Experts of a small language model.
Size: 19 layers, width 128, vocabulary 8220.
Experts: 128 experts in each of 17 layers, 32 SwiGLU neurons an expert, 8 picks a token, a sigmoid router.
Training: a variant of Muon for the experts, 241M tokens, 3675 steps.
Below are experts of layer 8 (counted from 0) of a mixture-of-experts language model. Rows are named router (the router's row for the expert), gate (a neuron's input weights, with its number), up (a neuron's input weights, with its number), down (a neuron's output weights, with its number) and show model dimensions 0-127. Each number is 128 + 32 x the weight over its row's rms, rounded and kept within 0 to 255. Numbers have three digits each.
After each expert's rows: "comes before" lists some tokens at least twice as common just after its tokens as in all text; "comes after" lists some tokens at least twice as common just before its tokens as in all text. This comes from a sample of Wikipedia text that the model never trained on. Tokens count by the router's weight.

# expert 65
router:166137144096116048142140092107137170153143133132159063149130168125163142095121018137102066142200149148125143111154133089127094162119140118119142175094098136190154022051144144101128143153116111109127087149092157127087082154104153115153079170161149144123121144113101111144156113160134113083130165086137154112125153132125130102178135069120122162227127125166124120122121099138111160145133
gate7:098166156114100127095137123144176115111107090179172130177144104131142112129090144144097081097161152098146193133148092119152073060126090151179116109173149158183130149149066154161112137171168062164061148127076174164126131139130141065093104138142128181077082144129118180125144166124116172145081132094180175103107147171119148159155113157084099078141142078158104114164162132116164113162148
up7:152128145096184129065096140107124159171175111110162149089132133098188098096089068162121129072183091145128111136166107172169125093089163167114155108112125093165146133048151106115141136124093198097157133093119112071088123120105095115128124111128175145153090086112128067157085077114115111087089138104114179173184102128074129145127145120140130185161092115112081117118041126134095146134107
down7:094109146136124123124136146153131114180094125121161162094153091105113149083076064158136086073121077174113109116126140142133108094123151144156167160116161087122146195070223101133092108108115198093120094096094086101128143131120114084182149181083148105154143080115129112180047103107107162093105080170082141126162109127092109088167167101143119176163135129161086149108104120123089166114094
comes before: "\n", "-", "|", " The", "The", " He"
comes after: "\n", " |", ".", "==", " =", " =="

# expert 70
router:124129068149155101187112114136175073175121129108162131104155134106124177118142060091133129081132093172102132135124155121143106198134110082126135162129099150102174099095182118129085143126115096134174076179158126103119151149140124185095165125162124183163048121052097129137131154095126130170151158141088123171152185218129156116175148113092094172152179148106093156141124166097112102126114
gate0:078165129167123125163177071099149183117109102151113136102130103136089139180167121185126134084073102107152136119092123175140131104089106070168082133105161148121102104147161136131177179106124145174085163093125145120158087127194196152133121130109175103161088125066144165119133118181107092083108107104104076116102122198105121123178072141202114121106141155086145154148070106116149124141178
up0:154112139138128198173095155075123153152102145134150133073153080128148099089189103121125102136148149207147142115126166147156119099135124177173177085093162064154137170081071100161134085153139122106066193119158194125080170141111096105113119149131135144126093153168107062102120112135131153100198144104109147140083163152070120061128117149093176150157150124114064130146133136133110170135123
down0:133125175134119124130134116095185104104110159131161128192166130143086063091145141125047074137160122130121139111107142129116136085167143202139156126133104071146061150128099167122104115162103121098042157067198130191128130162147051113116165147138132120126181140163129135138131129093081137098096147144131126162089118049107108110145170118142107093079129186179138078161091113127131097136156
comes before: " |", "5", "8", "2", "6", "4"
comes after: " |", "|", " /", " f", " on", ":"

# expert 38
router:221124067108136157064135082189165127159137173119178072098136188079083125063158106115115119135163149132129137155141141183169110097083172114098124132148109094115220109137118146142148109177076159109076109066139152143136094144162122113123124097158158128150099137118090141138200183099087125166153168151075119095149106144138131132157140127124106137134150150108088124145075141101071126135106
gate0:136093130163127086155143148202130140154137175142197071088137137093067099104115112107091128124117129103080070137192111130130148115165117196118097123117167161119126145184103135105149174122093135151175112110164090158152082080163133144127146197119139130208073136099085152114194182107122052167101129157087122133152142112114110093150153167118179123115107115109143151098119174167102147148176
up0:070123105149105145099155096142097120086075086136108138167202143152162112135143119104147139199123117153124150124144097107094165166141187130095134130116100135168126143130093107161069139150059108141202148179122150102107154113123074093091177175094146155136094085128180109152160080122133105137151116151094148146158177188177144112150163160195159108137165065136081114089144156119075125141189
down0:106134079161134141182171097137161119145128128137172065126105159077149127055103073110142143132101129165127075123105159148157146085088116118133138090131185095165106155090143154156105120147083129105209139112113118107110141074112148146094159135141173142119123115074109114100155172125171093143140088135076183156182152123112111093145147143122131103115180143182092135150114087112156048030072
comes before: " ", "\n", " 0", " 1", " 2", " 3"
comes after: "\n", " ", " 0", ")", " 1", " —"

# expert 114
router:222154110106121070150190096126133136195128120147125085149148183109149156100136028129088082128156145139107075119133119086113078172116133146101135203089077152156137058091153138082117159152146096137133083121106118134105098139127170100121096143172181077136128158131125127178147097159106169043129164113149129114142135133113144104151156128121143175206165124145120164117159136134119141129161
gate7:210093115059139153143161112134080115153179149162176044051097074107112089115084090152123091144111135110119146143091115165105125114104160140093126195170168144132126090096192088087153110162097086111138135079115144106137163178100154148133142143171136101133119140103102112084105079101134087090155126163145117172164154127105114076087155162101152178151195149132104104144136130145097105097158
up7:160146142180125095163143125145093147113145109134139186170086174070103113108129142092110190182164184104143092139148099147149140080149079107111115145106142110125115101176165160179105114112156146092105100124172135150112080098106047163126145124181162158163122185134089125097186086164180120167124183074165184104156116121126161168109175077126130129081143063133096097180111119142145119103139
down7:095116067181179098151094079112133178114066132130095134053162085148124104134144154100126125090166161134150159146183187118110024120155135106163123101138150153114090129142074165135163119113151181159138156068104111174083117077133142145169132094107129203096107096131103099152121131087118150104145126091135105157152105156154173083142070098144136153148153105105152135121115099092068087144164
comes before: "\n", "-", "|", "The", " The", "In"
comes after: "\n", " |", ".", " =", "==", " =="

# expert 117
router:132154113144127103181157136123136105145163149103128128126178180130114161104208114113135091108134091139158140104090123102157118118107122127091132129157135071155129137079188155118114149166112082130146087158132121176176110115133128142102121134193143151193172156148125151136114129126085115080164255172097193103177125158095108190110121068071105156152150146122105180110082163102106085122113
gate7:100137132122124184068097144108176158179135175176078163143156114166101116138185155166134152147134086079116152187178126087100131127147149133109106145158099176199100130147123163052103201169130150128111079157115140220136129128151147133168108134153132146123071175201101155139138105156127155111118114145104114125107171183118127089172125102071115137133077057130144137110078101121124142131122
up7:144150137155175101183112094155165086131184144100105112119125109178172087082110159142136150093125122155145116089159085128158122157117101103129218172081093124116114145168115152181167120089142130165157126064133063180108116095122159174166077182123155148128101176051140050122076134152168115155133156145114098114112109077132111125123142090151120091122130105085137184141162104114142072160092
down7:126145086126184153170126149150113101126150130110134089146128132158158048111124093098173100120178096156115094148125123111127171191137124033118143194110122115130105165137124182128105158100116116134151087095123092158100059107141127189134174101081148113106069099103171119120166171108063136165155153091180123130070126117102141108159144156167095056065131140122108174082173108136130159153147
comes before: " of", " in", " and", ".", " to", " for"
comes after: " the", " a", " The", " his", " this", "The"

# expert 87
router:144179121142138044170126157123143119195118151094115113149125163142130052141155071105114120104138170154117154157134128086164110181112131105087182163103160111128176072107202150164107143232077117124132138138126144124144093125119133106121161106126149126144059153121099128170176146071100098127090181140154131164119135112146153166162104129073081124193157158147068136120126147100067136125126
gate0:140109162180091082192109167146093107101146113116167135151104131135102153080095122144057151043156133141081085148173144151097158151137117102147161061093110120121070080133139198097170132154148145106173130119131101159167151086155155115078074156115168129152132107069142140147188099137177109129109164126130121093131156116129120094192118102118084136111105161156060153178133170131085099168103
up0:167073129090132163108154136185152142160084080075117109133096120104151136113118074120132148151119156083117154091139134208121101130168085154166090065139136077156080136141185138090161094091120197147136152189089102130193171168139105078105153179143119069131091124076108087116124100161082156160096110143115089097148115120156144113187169161139118152106110068099108142126154093139125137162161
down0:089108136132127119111082096166119148112139085169161066087142136115047134130122139126117160085094114145103104086149092190136155188107118111148142118145172160156177052138143084139115187115131130096137112089165107115144146112113117149152163118117105096169150169088170178116107131084112129104191200128092179112162126133112202198134190158063084143177176151144116155144129139126106158137162
comes before: "|", "-", " |", "\n", "7", "4"
comes after: " |", ")", "7", "8", "6", "9"

# expert 102
router:146133113120123147171186128139160122122131137128134134111151175065033106145113074085104094127135125142141093140163089069137143175070179076091134177151163092111144063069171126120121142157091109179108107095132174145084129101137146155144140099136177124121085138095146100105123177071138167121100176165142154185142154144103141100149152136085129127154108128118066168129107180067071180121147
gate0:134125179075166073157156076175170139155141142173130115153140106116060094091080146084147092128177144121131106166128104074081121154203105153109173186114177137140117144124099156128154140145108179157109095137099120098101174092087117116130115083120105131124112181129105112150152101111066120079102146171177120123084065094141141107128141135054120147171072105091116139077148173101131061119146
up0:123164100088093155086149133065078077106059153131131143096184100139075113121119106163142135158148173099108175153152119175108181113107161077088123094162050176177147195155094104166131154118106092121079128116130148115101131165144128134150131181166108101109065123168068123100164140143143087091122119152112110129170127161088116118196166167155087159169146101174148109090135137085111098114128
down0:143128077128162155105143103180142089102146094151152149088036131161103094113104071136083074123166169095118125203137141046155107060088173106155138102115126060105084148134124162060133129135143111076131095123139067114123124123109089142114180141148068124145109129132119144146149119120125088133150149108131122140151163133098109117101147104156117134111037104155153173131112167107090184058109
comes before: " |", ":", "=", "==", "===", " JPL"
comes after: "|", "\n", "-", " List", " (born", " MPC"

# expert 73
router:120176025183151126158117115136207134181151078097141128124144146116130128073135078173101112115141118141125093153123173114160105171126148102133161132209106122124175127082149121117157162136133121194171108124122128137131118144150122172118157120160155153156103157068170122139126161114126168121158183147137123113135124235107177097235157111143120133160154144128084168123125146114088107152093
gate0:096152139149148168204173056109117113174165155098082110067130170136153124105100104174116118112136125065165105122111080123149100119219155056147131074109106111112163152104206128128143093154092137201162124154144136069112092125170133170154178153108126119167143138129146133106126150136080146104145136127100168054113148123140089104150162091119052137160102132153166122104148165113147102121119
up0:078170137129155148152146091098054150153142199126135123105146131144128094091141131138171142132182111124175108131156138163119125130162100147115144108133231108114168116127180117166114116180147101070081150095140165145097138128188168107178134089116126149084136101135202132147154176129128135087151160062120114200118091108115174117117080103164136183120116113104116197204159135116128116117174
down0:123108148127127073083178129157167171124146148152126174138162193145104070168129149060136138128099157151166095082134115108097106088139152100113186132142105149150133175074090130062133115132193172106112151112126185107126083119125125109158143089093152136099074126128121130096131095090158121150165112091162083080147113040114075170104188126094163152149134117139106098176188065117107142158108
comes before: " |", " /", ".4", ".7", ".0", ".5"
comes after: " |", " O", " A", " 2", " 3", ":"

# expert 72
router:211158137124127050174129134127171135180188105105161095173187165106136147098117073132088093122181145173102151110137110077145113151114142104116152193103112164186145083081171150080113128121097096114155104111110118146087049126125149099128112156172178109139111169108118145194142138143096161087109114103144186149136129140137131136158101068115109161206188131157102130137134106095123124141143
gate7:113191114186123072139118149192159142169189143091139082125092124127139070155125083154078135105159145133138137083059141152164102089091116138113134181135139115124157072110154054148171144141097148075130132174122202106088127164103105108152114135078157108115130168105104180096165107114091137115090115097158103155179079102056127121120148104129090102095106142193127103137162109122143143087081
up7:077129130130073121126147094155133065103054157158099143169141165173116125136120186114137129115162126079123121094161085063120131154129107110140119055130071184180139156130030127067123139119159135160148122177095104135167103126152156127133154200132084092147152112113144199114161134074137205096143151173112116138100097097116115110163143135135124124121135155177138123131127093199131174140158
down7:106146141130067123132153190125163170159121113083135143123099063147163104096152064178117086131161143107072118059105146112136151131122158164061149167134122096132170152110214089136142153169169093130113162142132101105112115123134162154132119122180177147106100115121096054123032070136087124123179176134130091145110091106127126177104153100083143137107154132107115189147168155154142159097130
comes before: "-", "|", "\n", "The", "In", "=="
comes after: "\n", " |", ".", "==", " =", " =="

# expert 56
router:098167089128144094147146165171179169183117180076165135123141134129103117116168127135120144112135146122114160182117096131152116160111131078110160130186132110097141093110182082130143119195113130141111104155097196159160120113181170120140125094122149146170120160087145164145120146033102140083170135151127153141135156132123147092138132151078055148159088156170015164144146159128080129185145
gate0:184142125114174135160194190089128104106108188123182131151142093142096144104148166131159100118143111073146171146193070106185158150128148138110113141201121081184104124150087125110079116165133108169075120159097116144134128124127113137130126172112112171185162089115186169187114159071182187073109134144151140155126139167098146097099124149179170155130100144148085121164087130086107111115141
up0:060155148082160137111191106108166098186120203100103096103116129146173116102132143174127137127154181179186099149108080118098169068064119154125155126130131086102157074165123097187161146132173176098168107102157067090164150092138150138123144148145171063164132137090093123124134157089155134090109120167133122122119094191159115134109119154091099135099115162133154168119141164152175105130185
down0:098075120089192152143106196144168200099157136123165112151147135141135168142129129127134175136153139161141131158145120132180155234128150072111107166188126151100122097156131157149123070165218130056154059129136093187175107145109128118078076148099114089153097125147101118162132122154128115093111132076142150156109143132123115082131176088132101125142109134090164144123157137081130151117182
comes before: " |", " of", ";", ")", " /", " (1"
comes after: " |", ";", ".7", "5", " 5", " 6"

# expert 48
router:173164127064145153097132053158171127167116123078153091140144179110098125075167047122126161156190116122122148144130185131140118145094121075105143121158151121152222135146120159139071177149078167167073107104150101171101076107183149137143178124159111137152114145097122175136185163084084142083126159132098149111160115129113123122131087169098112163160135159114085130067133109101115135131146
gate0:105179187104103154197055156131095117165197137099107179081093139155155101095140104113110136096101142153110167130141080205120097101172152147135129134116118143121057119098154153077148132118165097127153152182125134124125158178078105143136168139161110176114164123153158086084111167095153113061090078124146087158134143127102125060140116120130164125111093111133172091149157133183173100132069
up0:144103077172076117115168151146156140143132130158126099160073121095133131173089118120093128049125076115153177155086087153144096133093121123139065155099158150089072176174116180129094111161148132125117149160154142072153159150149118158138064148120168139199214087098211102128107096140166143073153121113099177141078109089140111133111136090138107150176133114132111101139180122079113123113139
down0:085120146100163084134054122110133087099127096142109169097076064045202136075176138129104078101083148146123166081107108105087126121118160141194109138151147164129130142057125121082147149138156111118113149098127156141093164183152143118123078160123105102107099171139136135126073119134077161179105130160136140190083191126135122103133143119167099090083097106097099141125153140118114174103062
comes before: "\n", " ", " 0", "-", " 2", " 1"
comes after: " ", " 0", ")", " 1", "\"", " —"

# expert 0
router:114109082149130068178119145147155098136120103064119162117155194108111163134122069147151143131107155165145166152175142086135118176139147114149111146146080155149200088116146152143087145217133127116151115165162117124153117160127136129097157113119160200150081123075108147195169171061106116165116144128129143187129141136070154151137123152093114154178211167113123171097123126141128099132052
gate0:109122100119048135120123127166144168098190131120126135140112187141091197093112129125167168136085135081092083150158088117140087099079098096143118163183103089149150099130123114148064094076155124107120176114085142153139156141108114104128123121166110126159183189117134131112104151135153158148136173135058116151177099150130227121189098101130112115109120050145149131195167123130133111149182
up0:139108094103144126117070112132053159107113148189107103108119106131085138205183153111154095120112094137082149128084162072182102109120083131137104109102166123189054138111122057142111167131172111135091164145127126161126160130121142177086071192086160152150083103120108179088110082141099097128134123159078093108102140136140098109151135154142155151186115166086171123157089101123155099163176
down0:151157133073155183086084074134159103107078146117145160105147189140153146108142109103127134110109111151128123145121121134155094067080127109086133141139106120081070147123060165112062146063160189161148166138074179159137135154143078154144114194199111139153123141163136117137154131143101084114160134182090140101113132174078137114118136093158100127110164105086118142103158170072156111114217
comes before: " |", "5", "8", "4", "6", "7"
comes after: " |", "|", " /", ":", " 1,", ";"

# expert 31
router:144117108128147089144170167138113142151148145047136125155132185096091146136255109105148126088123071146123119123087112126143127165097123106129158136138129115161131144106167117121096135127121135122106082072124135134197150121162159151087125127097124172181123094095139151157122208124107179057099139118127177102182155137092152180171145098064086200146133124151141166131054168113120123129116
gate7:099094165080184179129154102119084089075118118064133103104172139126110101109144109077146120136094139157136101142155080101127122139086153168086098045153137155139122143091155093163086126159115113147136117118146117162193130109163129170132079149116064104111142135148152055154090160122055184079109116143133155048169162106057154143160082115105145105122143130127161132148081180110155137102147
up7:071142121107130053156115155165112136126170121089171132134068147150166126120156106144087132167064156095109138105086129112090191125034158155151163079179095126133131086144086141163169118146088131063097062158111135109177129175109154063169121154140172133114144140113168148143156159157155147127132086068140164096164120102105143168160123123112057101127158103152142104159083133083137150144123
down7:122107153113123148212194105140091152198055128137166135141134121095116108079119073157082077159091162072137152143104151073167140188126137152091121172105107114096151186156106084165139156137196173150089102144115094150119133105129170170101150099136122093124098140119143121143148132182158097097100127126131120161125145149117142065150137123143187124151127115090033186137155090136120109171099
comes before: " of", " to", " in", " by", "s", "ing"
comes after: " the", " was", " a", " to", " is", " were"

# expert 1
router:141160085164151067149139142130188158174123133079099112098150142057155144150123095101133127094120170097131108121169160129146115141134180096099115137171117159184195113130216110142151141170141145118135146167162169143113080129156159100107165104133132140133074176100128162172176151083109121147126177138165103219140100145118153139151138117072104167180169161123071197139173151144114132108084
gate7:158118117123102123068142105211126157104128172070167096096109135164077147091148152159114097096130075112096068110183146116143126173146122126080092134111174158118167163157095143155149087139111138152121123180137112114153136147127103121156132143119098124102165102128167097144135167126170156050179113102132162070121165139081128147100147205184183154123124109071136091093186115125194158166175
up7:127090122138144167102173190105104076120153121138155169122170092153138137113083193166121096145126125142148143120129117121179099125102217090111175092130167219198136097150090171094112139158090147131154174132094167106103171165133142151175191132175135111153123155111131161173109127075096148172153044170128096145128137110100157158158126101096077156136142134136072140087113144131150142109086
down7:066129135130123057138137168121121125130106102154121095139174171143165097065132087122101143207114102085083141158110133118145111185163108180147116126118131110076104145116161114090161146148131098128111121133116181102140142154044116091148125135125098106142106138118096140090132076136140089094138103132170148105106147156234135181123109161146116121148148154101086167083216135088099090141219
comes before: " |", "5", "6", "4", "8", "7"
comes after: " |", "°", "′", ":", "9", "6"

# expert 93
router:156152084122139104148145143190185120172191133057169144103147089082157072084188107162094139099109160114108107133096118124185102177139156105078140117193144099130167091098152105086107126173123126146142131088124132107094096151172080128107135136166138176124135133068191168129126170106125183126133143149126152150166118144134161113164114155101148182182119161183083080113134141123067097182112
gate0:125163087117175120119123185164181136209184142137089130149165138147145135087149080095071184101113156134156107113207161120149121112179092135114144112127134116190147139125152137149174160103146105180134089172083145114123080111141120123097100165173088165153204159064133110117172175155125138145161150162142141161099131121081108088147117124112161079154161160177133136201155102088095138118152
up0:140134151133085134169133126183146139041187150186145131177107114141145167102142148128125112145103180102116129080175115137215124124140133158117145178158136142147130089102135161145153156152165066124124186069094170149098195085094096141127135097125113120079166138080165100185161160141132158100115122142079142173077091137119134132124093143144052112094092118163172139132137065159163142107174
down0:104113208153132126070185118122113105152159127127124122157139146101097148076142115163186121158171080108127137112133105104128172128160133147136140171113157113139157100103170109194159089079163134027118123115125150105096148088131152133171162123112131142192136077114122133090088160216166192152118205173187130111153084133122135125084166097100170133137093101108139183144103150142124162094122
comes before: " |", " 0", "er", " 1", "el", " 2"
comes after: " |", " P", " T", " p", " K", " t"

# expert 36
router:138130088128126117162141112175142136153123112089185129112146179066119124128181087103094082124170123138115074166144087134151138163090184123085128174136126111170190044132198147134123155143121093121136048097122160140146104125153150118122129105141167118115117148147159136165121120116100171068106127207110096161157139164080157126156145185087114151133115135172099175160118228092088154111138
gate0:155122101123192121104156152120077145100111117121169130070165144118110153085123125135073119138177106141190112135145107134142181164125155098109167117169157110119128139124121075134103163107145137095117092058145197105122118165144136095092124095150092144162105163085138117132063094073141161058092151119104092123167142143136118179154089100133109109163068077106109188215138172151174154058112
up0:104095146100058143081094121087147188087135134103124146154114168149098101166166125160111176117129159098154127109082150098114174085144117087108136068104070158095129104105105151127080093144174170162159095127114103144078095120150141129150126134179110201131108115103181124030167078127094129159082129139133157145144171140142153135104083074142136164201103110093134051126101121111170155129120
down0:097187147104105158139165163107166150159188152085183139130186146144110079097134138129068100125140064100134093106113128210080154108113084167127182151093177146085082091150069149102140091155106139121149169135129180124126199145137101210153139125164178154096132162154098121138136116113115129092161166139137083143152124133097149100093185126101141195153173174090155124128104123143141121144143
comes before: "-", "\n", ":", " of", "|", " /"
comes after: "-", "\n", " =", " /", "==", " •"

# expert 104
router:149150107084171127179138141195128142157188103100183105088161126103134115100164124154125125063178147150121113137125104102192126172105178083109145123214079076152186108120142096093113121180093145150095135096108120165120087127145091121129125133170118149142140101109149159137133147079095108170152158109134137206153145138133109080199131087070098163156110128192083130138144117128072119140068
gate0:125156134142091148112138112194120161168186072125117136110141149145119070130163145160072169135134090149177153099162152059167115141093150095064119163141087109149197083105128124071136055099191146077172192091095124080137142178133087153126102114153158139147169115115101120163125114148117083122159153123118196136140102132058099160133167091115154181139097128161153103136123124129106140140079
up0:070154138158102116140086102149105166114121115128142145145158160138119091200065106094111094155162134144166151176226190133139173121108144136085089108172098177087094119162186119143167088131099114146113139121131205157129134095135114139156110122099082116162151068110103174095101160090130124124132082138110133126087121143130127097176134124121127103189080041126136115177131167153178170155081
down0:112178169141088146101158111105207129167131166129120134157128056094129146172179120109143106160141086107111084175106141125108126141096097111134141145046186115142112070087123101188148115087106165139118200173103091127168118091097151121165158104107118141093127116114060071131148080100119109132100138130125128130086021154114142148094117132150125113204108115110117118135110192164108146133163
comes before: " |", "k", "u", "a", "v", "b"
comes after: " |", " M", " R", " L", " P", " T"

# expert 19
router:131149070169165037135095169126185153189111114065104138100151129080159137152122093122144125130110167118131119168118164133131144195135137121111145134134093155144195125132150139165142140191139151106149116198168140125120134153157135124114210093110164154126086149080142109169137169043107128161125158151161122184121089133118135147121119161092125198213178164090089138097133122157115138139105
gate7:163126115080137137144087128132110123114095112138115130119060153130117082108087110169089170132087143112144111137108113139115143130030126085077087101206054147076097138125138121100146127136077092083153156153087109090147089104109021132172081146099089109091097121083135136152091142084139102123167168133176171125181119153128149189110106142131104167132072171149094161150143086116121125130130
up7:126144114160106196134139107079148103111109104070157136148150147102152180100147096177120168125084087135064107103092167099129103132134154113159144119060097120125033106130171136142087123100163140064153167130184059135106176121109174136108106134175146139112160139118161149093091132064145140187126081140102123091089147100134099147122176048093089123187125127118151132113163104139110132174089
down7:189153121107118167134181126161154147112167160127109169148150122097107092050083151133094112123183165054114118136141103052121091168097168113128127140145173147134108109121117112143167183130133183124099183098155079115136097139119105122165130166181153137117158171120142063137126101105071129185174064172148134159094151103137088105109144093077135129101108135164122107144149055123141151057089
comes before: " |", "5", "8", "7", "6", "4"
comes after: " |", ":", "°", ";", " /", ".4"

# expert 116
router:193154103065133181075115042175150126163116142085148081152131160139106143069145080153119176149152146130119134162140135128164126121095130082130109141175116109102223134122103193153086149186066164128108124098144105168127068112170124119133148099151104153138113137107130154132206195088087127103131195144096165090161120164139136100146106156094105138151140148103074139103115139106114106154137
gate0:151168131121099135099094141134158101113143160149188130126086118113098123176139138171139119070162092137100087176119092082164109112117104057093134132126147116111144166062073190086155175129178122108094099121074128157159101032209132161099121170104073115154096163152108110143132155108131095133096175126151144119108137097145149139100062113124084140124094124156140176172105104157056156107146
up0:094161160120093136093111145084139062174140154115152153117100210139148152134123163101147088146102081133154085105129144116094174130196209137126192124157141166155114119081045149098115181145211121152132097142051148140124171062147126108093117175121129155116111143096132142089163080139118183138111170088100178157179122150155153136106161150140112137150114100152113150071110137103123128137137
down0:183105105151154150144137089162082147100162122105126076124059150125146092112101060115103168129144082164147121113141154147159124096112097106115117061115150123125151114040185172101145102105151107092116158184074148128160156133138050125125105152092166109120114153107114066075169091114161125104097100144117127088132105170090131126114152072067102124168174126188104085172103115090166134133075
comes before: "\n", " ", " 0", " 1", " 2", " 3"
comes after: " ", " 0", " 1", ")", " 2", " —"

# expert 20
router:127136099121122083131149067214166124175164118117123148167113142102129089101145078148085133092113111202129143112137080104133166155108166119100128154178131132123133081142114180075120172157109145152141104101123124153137090206125103132117149124130149148166109117131160158112106133087072190085124174111123134136146148112111114189135158115103053164139200193191131096115085147138132169211096
gate0:158076194101081137074152120162162118139168181102082106156138139116128106144113097151097152075135117116132069154169089097117068137138165151127109161092120103162171087137132126177097105148105141213185171131149132145142146134126113124136131171108142142121156149149147133157099096183142090143101164113231120170203110195153124150145131122080116215119152114153145143137120166113179139132159
up0:150086137116109104092168129093094105135134129164140124105145176111139121105163178132185175120142151110160138082120122116145105141110188139156192127147114158148107181153140098119077120128203153148076111148113150124142124143170166072123121098062130171188127113097188065143147160081102130154045098117089064143153121142092226177137109146158141121148111184115150105151152116142073136110159
down0:165166140095085119161094172160136081167139122110054102138104109142116100126153129054103110132085145086131130166164161136204109158115183126144143101140141152138134110109140154154130170128065144122149117178148115179087193116136127106151146166117193148129104121079147151068164106107099085104161174131124136099088161174150154207174139128139095105093081132083137116094196185144112122088087
comes before: " |", " as", "ance", "ation", "ated", " office"
comes after: " |", " in", " ", " In", "ap", "In"

# expert 121
router:145105071151180078134115104132199093131177121093130139102157113100097136109140112113122129113135101122131088143135139156139142196093142083077148177141080136150206131138140167141145155161108129139174085160131145130069135114123144133114175125156133156125118122051141138186107174073164183162162166156134157147170091165116133078122144097113056159144202159089050192113125158104132155140113
gate0:143104074148094149148149102175112089113151097211138140107151145156126052099126089092124098167128115129106163113097107149135153166130131127112181217091129154137128101192106186098093145122145152211114151113220106135138075096159143156131106120163160137145142098158115167105115102121202117132147103088121127105160155102154103140122132129100089174053146134076169101119087124154087160160109
up0:112090212154139119114137141106108095105143104158133077097159152158094130140141143177192180055154153093113154123164117101162117207137145180171144197134169181142147152115146106149103175171187108188177132072131107087074079115127116109127161136173131131125160104182149119142154130126135103120089161132162121102079113143107105132066112141064102122123111104177143135102153104155174162122085
down0:134107155125179121140108161193157147055091144178110158192170070122195143137172107149129181122125070138117124106181108161148173182160135147148099152152142105151096117175084117132157071163132156129163103118102155066130133115078093126153146065123171118097086143117123119171105057208165098106126128142051157188122128122121117127150126094100104115139130146153105115153104124139106102181098
comes before: " |", ".4", ".7", "5", " m", ".1"
comes after: " |", "|", ":", ";", " on", " List"